From a checkpoint of a small mixture-of-experts model trained on Wikipedia: vocabulary 8192.
Below are experts of layer 2 (counted from 0) of a mixture-of-experts language model. Rows are named router (the router's row for the expert), gate (a neuron's input weights, with its number), up (a neuron's input weights, with its number) and show model dimensions 0-191. Each number is 500 + 50 x the weight over its row's rms, rounded and kept within 0 to 999. Numbers have three digits each.
After each expert's rows: "gets" lists some tokens that make up at least twice as much of what it gets as of all text. This comes from a sample of Wikipedia text that the model never trained on. Tokens count by the router's weight.

# expert 46
router:582481445532447515520451559504550545563545507509539450461467476434448452527459589501476538454561578563494542542556494592593550475427504469550469542504613467464532602420430480518488505526455593488512514465421485524419497509451545490509464532554463494464565487531500492511556399503514499477505447510532556452545509595488454455525593568562501421421497492442519655476433605452453507457496522474536511507474475472384452615563519575583503492530455539462521468473556505550445506427441432627431520483492495491477401486573439448523502438492465523472470570579562411498500451494554487537
gate1:507473468580516515537500563457431466536535523525451458494480547527478533500497559489549542541536451481530501488448450457463516517431627467458416570427484499538489516538508462450537438468534445513621476438489561577511509498452519453555574629467581482461540601423468514571422533612457497490528425461429470518507565550542527538454452570515491449423513590492491522530533480516525453493509539452479623436533462479471390563480544474516454509445564605502543553511588514468493464453481509571489488393514452455446451429525413524452535514425339489521467487482476493521547480608419576529
up1:459470405493494548636525585464427481509497536551505525520506497573437462541555595515567501477483468560547491443565472455447627487423547480516585493466502440497460575483491521489489457474554415550510519464511505561514553569518521470496545648473474520457552534456480511523504479492548606508495539439458452485468534493511508472423460589505518394526477514476483544492588450571489510503512481551529638546485469460531466538439533436490506483478537512514481545475588576545472554492545503545489578544510418530545560520522499495393602497448510386641343504500480434553472546531441563538
gate2:538467473490525420391473577512583536500593533450441555490402529488446466485530622429441543462544527483464524439505559520495418518519457449551562536566420568510578461510515466455506421539497504541402519449511543530437505461568466575504619452491452495520419479490430530502563510545512431442448490494585512541521449504523494456476504485540539484506516509453476565535457533423502429510344510465463525521547567518542515531524524458500518549365424506543540466518575594519458522487543457558599532478489507511590369511492547461567468510467608464503527570557512420447518529439497413539
up2:502540461497511477513585511464497510524454514495592498482450558384466515550540574525489496587465537420471437534565459608463437404532496512480482537530470453567526470496590514509463515434529542529530534540480518449480468577486486536442522499542408551496519428466406487491519540447575480456473525547439512463526458500525551419537527571542463512496499415531519501458489525473461433411464492619422548510427488547589487392569438545540431468490536447483445490486428538604359501593515501503526472652512472570527432445507550448454564507444529417527386461476503531522398439552518458497
gets: "y", "'", "en", "i", "an", "on"

# expert 118
router:579549503495418504437473543477497505453537526574591544558405558490570475471442565518479552438508538422500543528447532561529521613488429420587450468536579523537535515464459456544522538538482585421436469399376580565390520491438487444436474545519535518465520474512500476400524427485501576482418473582580518522576475531541554603442529547506470415465459544518457490459503391513452488513558582538502575549495520487522446464473520571560431533450492518440544582466507543618457528549499469568484499416542478479511473457461502509507521416497574525406533468529550498501555520552496449498
gate0:542568535534538538441541485475564443463474530561514511567471543482558489466556535553465420474416487436415538470429530534515555574481448461434462473548528516473457507547553465528551560551442520530471468524451584528464453434470521438477460634445540578556514477490438506399546474534527525458416549518537490477527520404523503562437603526557548434522442493498519441443497458601473372497456555519558554535462517455538476527477526536436427497417444429571527419450468569578446548551496555417579536512570498533501532546459592559600428414532477527475452516579492542538495475584451454457
up0:584556505543467515462498507487562449455511511554546513531464595434571474473513551550498464483456517452422568469460512555539560597441454447488438488541455512479506543525538461504527545576394564452480489496448601557428491439459483447507476627461551544537515463526441523388522494537464521483427513519560530456551505416551480542458610540614499441522457526473485509454513503566462430450466577504566520549516520460530468579471566605459414505460471419511531465465504543588419554564477523451553491524563525512497505509506624537550480424499439529432402517618490491508525476615448417456
gate1:512498646454493479493568478556536473504412475499451444547439474519478498412461500510495558560501527426481512460422546537488417604444457442486465477562502523461421528547512561534511509431470462553467468536469521483468481502534512500459451580498450482510554425461460443430430497427478574475477547527455485604489462486514513517485523461506481497467485519509542459467641454453407444448580440510516520557525555455583455462535470640487447588549469465557580483453455549525566527477559501455481510461524501567399476574474471509556425426389345437505463485514479575510358493489494551471
up1:400494321583535476504519521466505496473482530590491557466572450467464509656511476518423433412476435580595463526580483460417545375544531569488502546456527486564478463407463522485527512527547447534508468536520462540504456540465515478562498465485553480530593541492551503486546551480518501519545488485514450392467460484437457509507496509434545572576493404559453479504386562508562463490476536538650428442437485546449519462500515481476523433382493481501406438495521437480408466470487535516561502516471467561586537473468563509433528537500529531518547455451528534511562493453522549515
gets: "\n", " that", " which", "==", " who", " the"

# expert 66
router:519460373506499510567488574538532519468492464501537504470528514430607519492479531481535570397524554528539598484505540502502579539506542435518471547522500539530553500537430453528465525629524492418472515407453509577480516483466536464524521549560473490450435487405538574455594438478495579568476448520451565498602531610647555425538506476463458454407470562530534567545481506533517509513442564519520538543489520423461453569475556583614505512541584524429575476492504531517496475458426457513441447449504532470536442532512577482511454477484480508377509441565520496368496477539571483538
gate0:524475593564486555535506612484397507522477594454477526521502431485358584517505505583525519510499564489562459522465469455507551379488586558508523484528529490626561506548510441578490508389498499489550519422508508508461459663409514547523525511437480595446521459466493517517573534384544548439502470476502482510523481575510430550463561553514585479529531563508468517493451501479532510533469530560468477512428547501476480523608481504487436460473503425516456484449501536537437515481487506537430426527481404524531515489492447448372603576489608389547485529509531478542521454501466530460
up0:473484557526478545485481494494434509505457533489541513532571419499361506458491532521526565380512599553527441520443483523467529369504549488496520566572543500591531470532483536544517529526515458525568486414494512601463407629486503526524552572441445606541517447528513564509468449440473518451478542483447459533495446566441372525445516516520523470511562597521462497457416531521517561567414575574472513556441519548510470535574447536541507477564461500471393410468539535514423442471454479506428562499526396516498382511463481547457523528478532443562494528486629522492553528537456526492
gate1:500492541519442487570485601532559524441506464425484468435514554527516573469480485535448518507438522450500525553563529433484563526552517437555507554421442475618489505479422584466526471494508551538496519486462562470416488410472419423547523445464520510394512452509520515497482491475589481497436548569476559527515495535507499512420519492514435450468480492575506526520561502489481544405491482401591508519421396508485530500397562496422480573500469551423549502571463472450407593466491499554368480550525574486486492496480445362431550536474417470440543488584464453605529408589485542524
up1:457503507560541387550522577547469456419480452529466519472523523568525518561450477561463569423404489515499516492456539462458536538531559394537508527480428485600453481481492505510506416507592427582447450493477586467394441466466493464519501431439492519403428464466532517532414462422551466484529520564457502452471515527448550522444444480488479498487442517541568435515516545498474511495453438494481499513495535536532579525415531507463507507555391532452578493542562432435486495425466461529379495509494606489537507522422493466444529466456418520472520417504412504681537455575406584477
gets: "|", " ", " |", "1", "2", " •"

# expert 76
router:551487438438392536567436569518487503444569565448485539437440500540618556525448530523499521444577581563483559486482526532566498525433577502503477580490485419524554502464473435569426545594474535447550602424488521605411494507483499555496533476582524473523503570503530542425452474486403531522434447519558602420553477494548462465545549467534426535515521551541574520582473455505550516487517596453431476479561472468392404498502590530607541486504599478531470479487454440559538478562537497567519437510504493533487423437561507500507555482464493551399500522577525513441524486533523488554
gate0:437472519550493520532382467433555535451552511535418500430557469459518437498481520607465448597536512566522431517540447540468482478514493577522533450567474494462569455487534559542480476641480453505494548504423531615465558470455424575522472469428596498411477543526514501501454503584454448525438445485490495491570504537494486522469522481500440526524468494483497570425441521483561473472503561399536588457472496525522440442496512462453427403546463476459494511452524439511473501498414433552636476500447489516519540570624529515401573490503404497477428495440489499529519435346557448503
up0:459515457447512498518491565546518547506540504563496502495553510439533480522501491560521523499520456530480503434438534484529450576457526498455449545520447604470499533505501504488395471541451508384494527476493561461499575518409338533553531550476572455444515499472484567394456488579432539528557406482456550465523518550472454547453595489540505555526486491527610544456494446517481434553457547411476438495488438511565470553445568497497470454568462419496457554474558508465438563548396435559551367499502570554471499510652523558541482598444451493623443461471402480491512462500479472465
gate1:499534488455420434536501565550465526371467479562453519468495470497542502531539478542566482461515588486480504423509531428445514541503611477504494542417577558523458551558511468560465468477494510448517443433540481570502549512453462508392514514623619545497509549459543518484484457600520461459460450533473459442496543487529535488586603543444372498438434436644462532573547552497535468540492517452474500539605530481395459477581537412446493513555552489515536599511499453485516459557481423508482439448417500478488490487511505583426553476484445551596559483475473501396564506531511506446
up1:398497519460473443557486526580479454454486489535527499513462542453574576450498422553569448414501585499474434510529536438447508511446526506491548518411582559525494580548536405472515446476536516502544530515522413513472456516475484560528581481587474517522535565467521497478495466606558358421450460496461464442557513419458561444416511489503389496475471436587449472561531596523525476570455533541542539544533470547378440423494553396487544511483536524458552536472551409529494545552421480452530542517437481530517480464508573504542607511496505585491493467485429437409614541536488523476
gets: ".", " of", "or", "m", "in", " de"

# expert 78
router:604570420454405436552434485512465579492580471560538576522460585472533504515474485467468534526573589584576548461466502570504497557436473405520463478403555509505575505508408428458508477583437509483488518373476544481454586505588524519429524493502518493476551522530546594440510500500416589484530456520567524468569516555534499385533542502469459462521479497572503566528524478579520492476583596505524552486569498503434436541531529571572450571456498565437599543486508473480493472534507516567489505463517566440524427496507542557491503482550512518366522529504490441383474528517579458539
gate0:503474417447494429517519437587462513570552503556507481493456581400545502523474456454637519488512635569500464521541505550621499530526457513488470598512488539604535548534567416501541420570447567498451524448527606513419561550460526556443497483570483551589425562560482441468458525501412551520512487548533538409516495547477459467529489446437461490552481463490553548533451513526527460471590530482447526464585580427460462460482558511521447525485468436543539521481496564626496411497583491518399474530470571438486468449516511460501445493523429597405508500545517532477553445462504497511
up0:503511477467509397536508403587400448512463491527539484530498466414505501645479405474505484530456543558522451457414557435520478528461414494492439549444471576492543480600516482470622554433533509485549495514552550502515528466472533523391509471461521614510416517499481450538450531502424526541548522491452495457514536536449453445521507418413537518555484479512591487421491519527549469458579472465432528481527533542485457382517483440484548413556445546637504509453548554521573434462587500495446449455472548418452526446504493478483476509507372529478482430447477590557509442465546561448
gate1:446520397504460522516459482367480559416506601508524555459483416458460555520440439499411594516438485520552510579503560538504499560536467449519485484469552498469470542458486552497457555592504607494511448477526475491522500430564387567480422523550458457482549489456521532428613454521490505419405489442432561483575521446425445422468463529429485479445441476576562519462427480475507477448525509512513430567458400551471416557529487448529517526564522512509519465470476536504501584426416512604464517483567484477442520431479530543406421544466484606518530618506502499506491466429522452483
up1:458502497434493487564388506510573485536514555512598502585481406502480438529530459471444485444483581547592550533392515532514518542505489488482467421469532447495475595523500561458483506488499584470444433528487457483555510476544471592431448544490520509500575434521473564387544373529526524491494431449516544519508420507389462472425518477556548432435409530543577555458439496463477473544593498584494475460487508500437459559450453502571571582589522526449551406475501441518550448488423535537431467390519479456481511498497512454408473478509457439533400608451482499487431482497544450444
gets: "\n", "ine", " rock", " River", " North", " High"

# expert 67
router:542469530538453502452444540439529571459469531606496519471497562530551482500463533520449558475595491544515574470466507524498487541455523437578460586495476494532553555499494435503504538535420536498533518421395469506472543455535424463427447598546486422536540493503504550421530528466532598590552476530532578474507494517502551440600515494482407451549525507568491506515489478500569530463595544460548562486507519391422486625562594562573420511497501538435497479477549498542412475503493440561476502552448491482571453495630474506512461395453616507473550472575532549377484563495563431536
gate0:472572468592488546498507486389525468465492555501523476474467497526432522455461441609474536533608540475523673440542534569530539582511451433517487445469504533550566568518462545504468461571486539498459560459453562440419539504451469567428471515468450552534462517591409536454583443539583541495434450457470539593519442496511445558492540678567509471551486449566548535478505509521535466458460496499540495502504499528522373521479590432457507519506472530467632493491552582469456519553464522537508473527393465435500515462492503528473517494453457526478486625603486524496549515548489465495
up0:453538516507526550471511472490422406476440599544508501565555521552470550449469453636515575561533542541505560434427504566492490589435489432438423509464473560614513539520501446455529480472496553500558523508424559527514446528509472482456417611473572544573528491554436526510515500495545613542453541464528426570504527509472483595490489562528534473559509473529541512492547445533490496514571454482504555441466525427595411489527546501440567497496452550522522544506543655534485575473567552477394478550453477569596560497480511433542490417456486498449486584523453585539590523472480577535
gate1:510471519458487592424517471520482511596557574477478565555488543511538520529466477478570461441558472472529443573470411472540626549407446400599530508541436439487476395520560524464528546520420384486446628508519625497503443418517563458572498509503506473536427467489463503585500486405441498445478515540465541545523505462588556462478413420485484475520485470514559468487560504477451530532490542420516526525534548488483457594521481503484544512509491510479578449512488505457543432482616470462518490601463482480516420500496471585526568471421528535448549568644491501462395507486508529457
up1:496486519502554424451536494507523482437451406512572463445552466483466430528501574548476505503432552492547490529496495495461440423563494511431485503463404528551678539422464452542478514494624517499527506485507441472479496493468511493397590504440414579477520472519479556491535428544609401451463413434510538471520428520428512540402470550496427405462555519504459508456463536542541422516469465607478531471486542561516617487430483525470474490450509489504400507509477564575475568487419489551520476427478536560586535582477500405551523546535479502547513455481443440563559498578520411483
gets: ")", "\"", "),", "\",", ".\"", "\"."

# expert 117
router:529465548530475519495475470408563573472549508561584524435394584434475422445448535482534588489592508542533523521469569581543600556490536454555468501500531427529503536488415513458496449525470526490441542474493553490455589454509525560400481458519495507487551450462482556488541467521463593545404474499530560546613498562486508377538576554523477422431431587475499623543493579521463583525523567513468495529516448519439443548511490533510485506452542550484500553525500477547464474535493562586486436488466541448446476417509473426480449472486526508428474568591507415440403508545614444557
gate0:456432504506460489607547514495562430423445545550416494438530517580505543568425448504477525535497505604402514550510543509586446541518583490601527469460461615540481516497595491517528415471401506393440542512455548509525535448583442556483534504500512498462515571524502525495409531493495519479473497444540522487489585445524442435539502472528504601507575591443565499519463431513568514532498474426454514481520580488452508470563556470499502490502540558509565451417529459512565549543473579529456437442537564409541571459526467497358460501492494526508564384524458472575488409551464579538
up0:505587487448484512504545523517522503545512480530562554523462450564472479536521487555436587510509584594483501542526496483582403481537532560501540434504547495476512578550466572507551469456562485493465509518497534484489486481620500623388446524493485328468548565468499461495379459441482498495472437493612547412424499532475506511563437540516503513562572536529544440483456441428435520475538463450437508475456530553445593500587488544453467560482399519467495552451545412612445535480575457525536445420439552511468517471542472523444484478543541570466475378571414474527447504536542492492
gate1:559488524427507514499501501511533562571509440558520513440428605566523565547545538421509537475483509485485610545473482536553388457458590418530514525484327500488521467538520541522497529579499375547570532491478531522475459593559523566530473551492440568436466513476473486518450504409566336479505486440422382504550521418513543521528500509512545453430590491437490467560501417452473493478580452570461485473512626436598584470470521465481489553460477511465556531489530428568542517552513455468475514445445554542416513541498498492473444503510497471458518431503485573520444490489503551445
up1:499514489497616470505472578457530465653530502512472557521501584477489447473565500512489510431546517474546454469448529633474574498508440514511568546471523434518533566535449465503490391519535460532458512472561585466457488496518549359498493481527586542494477452511551477516576632463468508477514472538504579428510605548512505453471485388496459501602578508464489497500548450544477487551485496574461468444531499460554473457489479558576479538390562442479561542401510543554480545446498459417482525481479528511510462522528428505505438542570470319503401525482465513467511460596420509493
gets: "ation", "ing", "e", "de", "le", "y"

# expert 29
router:580503488445432470588434569441530542488503543450566525441466476503500500461460524475535490475492556488502535512453462514517513550527508435539546555453597428496524448482420490524437496570445559439497467383483517524511526522507562456411483476566521460539505534484531536423655432432498565524498424554567479566602454587512511509491617528508502395435462543487482619574492537517487513553520604496469569521544427508459444516473584519604493580453516581450542550579520462494538508519461464638411489559509536430462468419562472558445498485476497529480476542540487455433463524559567469551
gate2:528508466604493476547550477484499444473518559494503508496541482463425429556488402507486461579501574494564451441488462583475509545491431441603374526447428471493538471490525539446623485548486450536459527539445560472490640441458512488490506506556539587545564598521403515463548484496612531555497445632449513488481496524467411530468468512565415436487481516553493431446582445548481536519408588513453531553464438473507421468491521446617524480498521552480540459462566481459512526534476492577519515548457410457443499506546403506507449595541499560449561566516550457464481528557480472512
up2:457556444506442577440500426507448447429490465523561504541582507585483601475434412527483508496479497487487501450530592485468477397543385450496379505561510543476575495449546486386471506502420489511518488551562514492491537484499490493502507438498431497493467501507514516479398404495458483603519512572406503478407518519488385505488503476557536571442537447542575513428611529490477518354488461469573492511458507482470488473399580480435565425491567489577605487620487474456419429480467489475444443540497530476476535608513463512499489550496480530497439517575503484516502488459460476590
gate3:518525597473442542478551511534467600524631443524544464554453492519513556523556504523446567460510401504485474551576429549516462504516500463439491456564490449496549549520424504518501471511476459508550612470460516522496475471511495533429580521504585458507677573465594531477489519523472485556530409488478541501524448332519555476479516571568509470526553437522490565552550482420515493589474475419528517471546534451456536496577535593464456459570511537436486481465530430555428407510590478548460478381472526452521416478596499522547556483459486575576488470505440501545467507546545484437
up3:573522486522463547426504487437494433456514554496544500379556508517546390443410510575462525483577511491462529473434500484503556501521560471527439369480579523513514546388484523551411485553466591500536451431472469537477484448507456487544455558462469517540454431562459553479558432499516568559371515435495519488554502510508468495533543486569522510501429491447505587496428565504511493459415524617564470538450466487448502549529561445552478473514511511600427516560475529483538505496485584424472521474520428595530506496517562479382540524523494551423508638545616549518580509456480412507
gets: " ", " p", " c", "ag", "pol", "ew"

# expert 34
router:584437476491507436514536551472529575558509494528504427432485510486577440530508570538556576394541616511548543540506504565620550496463511472593403537501492444542487564530436497568497480523425525491463454434512469517446510547469472483402496468599437517497498483551509474472502405552550529544463453473490487497555486468552465398565586599528410438508486490469483590496488590556517550491556555465414621555450471446460463522586515553607472466435499442425448510521557478576516484566463466514486443516478522531444467461578551538513506423446512463434615503480528435450533488495588510518
gate0:460429532458514531431426536420477423448490423525471487484539555545486501549565588498467487583531555454538498493499482513471524443552501440463508519555379428529601491601567470439583613553427601410501508472458449504534493479477473551541499417467489557504480497530532529475517502501551480435475425406451515483487653503566524465526482514471416492434501525466533463531563471538510422432499413572633512519476511556505536501453480538534581442602473464458483460631463554589475575504397542532473521517528503522464576529468494482551578502478546504528520428437517547449527416447526503494
up0:505506532533533443468494472426471445415465611498522526511495557563440468498450488484473551511515558558576480477561554518508497528586484586522493476489468542442516503477525538534577466547608521479417521487500482519375469485490520484561476476471467482474457481382564420423399568409485504583539528503471551446516550391504452544548535427477461529512462459480519499511484493591470518473442481491505390488531489435477503421521533459429422452408530483508537475501405363618456568459488405515467439625425481506428551445509490500460412460603524517520474477484524529578535442447551585486
gate1:439402518449568429514585462461595521519505532459414470554516497605542538499452523546615496491487544464434525496470493466573473494390481578613516457511453537526464474476574498472443504438467474435452644483514470571484457495503518548554543451513532501477501509482447460561502570481502494486533505498499492520451605508598499423509396481585427519501510476537521518552574625520442578465488451447496534503523496531522392474504550560566429460507503438407404493477425461514504592575566434474458495544533535592544524475527532554529532559469473528514482423441585546496613535504419524482
up1:442497509524544385412551435467525414459635479415365492457467519469536421549382492448492532504505538467528464422443534466528542564444425492553505463519479439515461456400567499503475428512498479496441534477477464405488588470529520567355478516437424531465515501504443446474501523513454527525560465459598465482546451506439531579481443463535540562534454521488466553518604538508532509484534425400512553466544516401478530553568519502538439507457560439447458462470460496554418491482569541563451504427425580545533514445575554458516522529491554490510493519521499434480415468442483426449
gets: "y", "th", "n", "ation", " University", "nd"

# expert 92
router:510504497493478555485529525496556585541510540467596497532459577446557462465510501458446564474469530590516587497438441564545591555471548417535493555497519517603608490537464430581409524581467533477494551426440543566409532529608496603435433489549409467526537524523545598471569530501485593539481395509593526514605509530545559544517614494571466467455511482533544499474464455498517485537544574500477529504480426400418428554513522515511513539468497507435489583501504522577471515589545477542520469499462513462536461495511464512470472498477625472454533492594521462441463514556538407556
gate0:495494411426497481473506593459538541528584508542492509504512517453498461476433439593375512481536519548558481513559457525539567452547465540604573528564517488517452607457514546514476461486453541522548506496460556465502490554564437563542429541558500611495477491443491442489471386519418474418425488544488479510531459473510495419541477427449502508430552564448487574471538495468528508405530512427484387448583544497390459446491511511484496505496488486524461467517487487492478563419609537488446490456490553529511468491600448504526527514510461481509376559590483402460538453400575401624
up0:561498439434525511498498619428420638540549522493465466445463554405457432428590444533489453517523467480520523585496488450511581486402543490523521583513423470434504547515518561556531538457470448540497566468473517495507541511502392486484453534517527529540551417462490516544502432476501420523500550513489486524547471521533574483516384584524596483419487494428513483479517558482526510527542517480419446457616524435497452554491573506479533531465452565506485460517553462458418542500578479475471583408485538499467482457565484506606435549433447492447409610528446511477534502405547446633
gate1:481537420526491580676556564525495481482527579529529410573499475511490487555428456567430590483453486536454593453518514489519532466525534570442518509481456418539497523439491510490416428572493482447490423393471481487558538492425486503449492485488545483471472576580517536405486538554491465452475502503483506443468588541536467424530535529520448444439587459471491536508480506492472465519500508447558455551444438492477535558455554506427473547431578527517527564502533501464494521417504466507549317403544434427482486371549586527535510531493478545593389463493463450483504485503603508500
up1:505532537415529482623568510578524548440503509460391541490476501539505480461457516526478483483481453512517451597634471477477486490473508555518562526516441445481529468483487505528509420529531430492552546547502404551427475528475466517412551468568510468501532417561521585444501457543490550515493483606578485556454523542450484514545448468449470358450551447491535491465586552521521523422436544470475517538449518556378483482568540594511447599418505529458530544495471466514422555552469528533552563467535521541523471514550518536613555587368536583567453425453419498508586504513523498444
gets: ")", " they", "\"", " and", " one", ","

# expert 61
router:567483447458443498570422527463572620508487561548598464446539535476459462477457506527475526422520577534477546521488435515601568564500492417544537555465588489517522534455386453562456479577500572514480472410374488559478524520429491542410501455596482531481509515561519538497555391499521472508482462506530565435542476655536515462517634534474513484466516509496526542546464466538525496565471581476471509500490481441385407574590555550521526538450497541439577492545525512547491492468458465590448471543483464500485494484545520552473461405504565513479507557582535448476481479492595479581
gate2:494524404490538427542429496432522500401536510534419437501546490501562561563545462519502516463536498582414567512566529546471520475555496543606623534582502464562489538482534496543490409549492479529458457490444444442433593490491526558544496519457545490522423529606642535410481537492536430468515491605534492459533533538511529529523444537450459453528470505482466535448489536483576423420470533483498431533502565573444384486478539587559459582517488411465552578439412424520514478548475459586553496467560584502465444509533450461442532492520495499484446475547486520445618448424496511532
up2:487514610471509520473565467454479376565501535387567578492516609485479486519483480447521508503437529543470469501471482538492508518483331532531437435626474536510498490499524483430612450528564483536488487545540490464402431477564552484492603475484441497524504334447394454542579578463507531527460496411512564527548519501435491496584490562472537504550514437448518481516537507535457470564478463621458530501461532449475468450447469515553517478440573505485511476496629491499523529542491545370480550575462440547575475497473493432438472490487535426492533485456511438558506516510514436445
gate3:516457546460554488443586552508498457506507521513409520456512487552485625453572487471532482470572558328545502509559558599519495461536569521482510519459532555512570488538502482504469413592438447494386551481489579549464445410496475540509519451398483471551479562463493464487441421573472516517484522473466536464486524521546476458565457491500479549464467499488504512572447505429417573469507483431475462451554579442548527453361406446460515534483427503530537584470454489423494529515584443517544447523466490511501477462499507560558598557499477539359515458458480522383505448408460573515
up3:479474530526515512497348480524458515561445487545454481540466555514484537640600456398555462516462502491548490615524499512467476484557452455419523435584429411497550520546481504516584602449481561537464503505501497379510597410539547495477502537543445555409535522554449476453524535444496471530517507474479487558491456445487476551493474468482436414574606492494517518532486525446654523491519469545460500532522417512504569400508508571596485442572508575433511457519557498500558504527478445481572645491492493422521473511472524430580436545542500502533501555530541438475562480522476455455
gets: ",", " |", " (", "'", " and", " in"

# expert 99
router:549402441513459477509499520481550505508494472514547490458426546547533495516411584537493543483578529456541647507515501566626452581530498484560529543451548554517608483530364438487436548597408585407517513464450479528475571505420431619448527592508451504514537545517604434505445519469530542419446447539540592536527558532557431504525585514478403459499476527516462590553496525517451487440420494544485501512588511470444449544511480529516460580473561529485489595474499464578508491543482524572462473523517507517548470442563526517506535442494467505516534519568499451456456429542567459556
gate0:538499438410622576440522636391472579432456568567441460470455493472582508536492554548494463509467454571471509540543431551511499451473547508563525541451511489439555486498505449555555537538582456462463559560365420507457428491461507530499541569533498448511476520434609480504504477481539491485486468452486440435479522471514463525433586487513454361542576593436465431515504498529542529472485496465548533535497495463474490461533463547531450512433484466523415561489521507555594496508482403526568567510547431529517523455461511592565485413529522529500521433623587561495551468560541465436
up0:425517421479432530491503600463478551533497517465582552461420566597548536491528516537589528487591495490515477389428566491501469491484558549395481463531521466539557488500548525564532498473431572446468504451603593471480564594491486527469533501498586434515574494454480504536520539503483526536475503540489586590523550554538492502464484473543523522588327458585492522548458458433434487479516489434455494463492462553526454466417502456446558535419484424411555520523530437514491426524455504504536479475318551516456506518533496561452575427466464422474489425430431538526489501528487452529
gate1:505516465489477544502536527543535441425500424469544436504516578524517443433488548474599508489462531480400501485577576468438492484557437529423522454578500524477501552498543589408452453565576404454643528486473428511503552531521487509419461476476496518452427552643435450468464506481544500495554484600512517452554543456497581496407533542519519453488558458484530535413572436500564392531527510553508445577456507555439454529412531472468506395504507514504515481618557512482467510407519448563488454455464498417466483488584521516417516406535501567539440438520410498531424521498475530466
up1:382428501532445544457445452535498435533474599514583450529457412413461507465572462548494532522537652488416517521429502488500476560541468540532459545565521465524533493536534487505546453416557517487414392456551559449531527492480578537516509492502485490494639494547409459513533504549473548528428389473437500464482444489425420455430604537488372480507462455485575476433476517492459579480452463520547510498424416471550524493531522500500504524591546457532507508529535531476554559470465536513527513527451407463503511451385444430458525568557516564520469509479436427579507511549543576559
gets: "\n", "==", "===", "In", "====", "t"

# expert 87
router:534417426455480518525480552579500553526585471493601458471462570474490459468431479450491509492567542525525478527433491565462581557450474457525441549424432501554591541505469439489477537511494544421456483412482514549384582480533523516537531476533501516457508501426520512461512483531479577438492391510498657558590481619566481374560583556452505518481543521566432531531468511520457530546492582544536434576511508485417384536531478474575481516518547512405491512582531522567415499590472491530419477566457491498460446508534523538437422465457503448413467479491469468436504490449532450539
gate0:480546457523549502470481540446489555420531531536426548384462596526496500392463548467529523485518510457515562573485440547512460458407559451495440478499484625532478445442496465494527401529532411573521539491441491599572540540502592510422502480526446402480419476471427533548556436462512462456532538521467522497500471488508456510510480550602577545400435497436454445506451486444416470551508576451446509441505598497510530430515569464526525511483423478585525507477600385428506496491500565510520498476430495586456457538490464581457442506469594505461529528539522531462486614548518429584
up0:511494367395456485567578434565580488558396511532553532487557403483512545503523500494440501505455488513516625458523495413391495532517443497475414640492560486512473560469508488564567476471483467460420471464423505456456493501491451433463474565546518543555562509441476384432447457362454520527588422507506559522501408471510516624572536439456494526491526488512607514468493514502505433486532470444491554527537503517525437503551526485461494437503564533514474492422521523536574411604437418523437424466437585531489502491509534456450498583534480564479472498502462516495537494549485531520
gate1:528440491496529514414433492508496515500644511485517512462440372508450517407556539429561530456492448472536457505484503452427570515431546537492472510447472401550528483540493481407510491479598509393440495526525487386457511448408548464451564476507469486557531495443481492516479433506446474464552533538504520554529469526437525527434504468568453431588525585530492490509446476512414529537474424501576482539524396474540466568430502476470529534516568492411429465602488542535445504494490469447510390548604495526553451414454536443502459614555527644445491497519570544448544475497495418507
up1:489513523429523451363514430540567568494533440482475506419507521515532385571531541436522506462451472442527555591506522416510449526434498430459582592524468665529421464522508441457462466484523469480462484512542477442543659457490513487567503467446430442420497436524506501512474500455547496490491425431503473452520543454512632474507501462485467458507531473535427503513608529427435409528523503393504479470558606415489565424529496547463470551477470455509504526584480445553474489459525516490522433504484508560482433518479433470587542400458504544492528419566437520509483450537462476451
gets: ":", "==", " two", "\n", " three", " =="

# expert 51
router:497519482531518494493455571466483613478538597475548399459491514444547493460448527459551560454537616500504585600460447523545482517467579439542494499544467435589633554439453426505459472472448457411515496464438418628486521443441540512420589473550452510531519539467489522496538513517468467474501373536559555541529478596576443491515515589522523512501566529597430517522463514458529542549534571536510388539495461458484482529482507591634474473494514487448551489449510466494422484487469482581455491572414466460447465509509511523497514522465583551421503510482523512375533542539541450529
gate0:531488471442551488531494500474472455406550507525463427455526435524475497474431508411499509397451570462433614546522496428513530486484606490627582468552521493481438479482459475451415510519486452517504509423582449437503619505546530497477480559570502545559507435581443530472519483491421539408523523480562485504536390497569564409478541494533515480454523485502559516524538482484496404515469641549570510564438483494474506531467510520571498529550454447455545515507540457466496714521536591500534547579542514557449561477540522511540543442563489471559509517454545506442492488467564595525
up0:523516410544491509452543532519521526535490437574514516547547504533418530497501469556447447523605423485531511418485540623513494471554471477452417493505524537597584501516473561433585463451436554456481451547602545429476450507467496493466436456441515470472430469476561476465520472574450553493499521585503578511468535636512479563480431544609526566422461612475524539555558511516433641441510483500511502414554450612514494519399434531485553473574509487561457505492498518374506396550504470505504468507501511459541538566538501585468547551471460497549444492486392488553489501484552475511
gate1:512498525558572540521570527402491420520539602522414523453533518480485585535544509485523523431491560363486484568535541496475516502494594584559499487574515528528500497463465438467462501521519355390438516501408535540525501423433492607487559440508511451508556515436456461458457470481469498417547522556510511443617536427580477535487501533614566484648521507511575450551468615457528462524489568501616450480530522407465435571462541448567447544583519483417531446468466519592468523487566460468453496499486537506476473422464526499522513482544484490468532519498559547533548485504494520460
up1:496412502498450531406383501464482498408528500457516420457510522473420545514466499438550468478443567363533502596461503545508452499563494541475433505486563540562508527514443591502462535535452456545437488502467470469641637417466488500567541486372393486484400545500488488502468559512532543478517607433502496508558487469440504495515468447471455397492496568477511485536481417444518424498413430452534500488544528500468514508438494494568481347552505475506505541568482495589518515500550505486576490503504473513460508477480461445474506432529603494539557498549471644547440438473472475528
gets: ":", "):", " of", "″", " United", " −"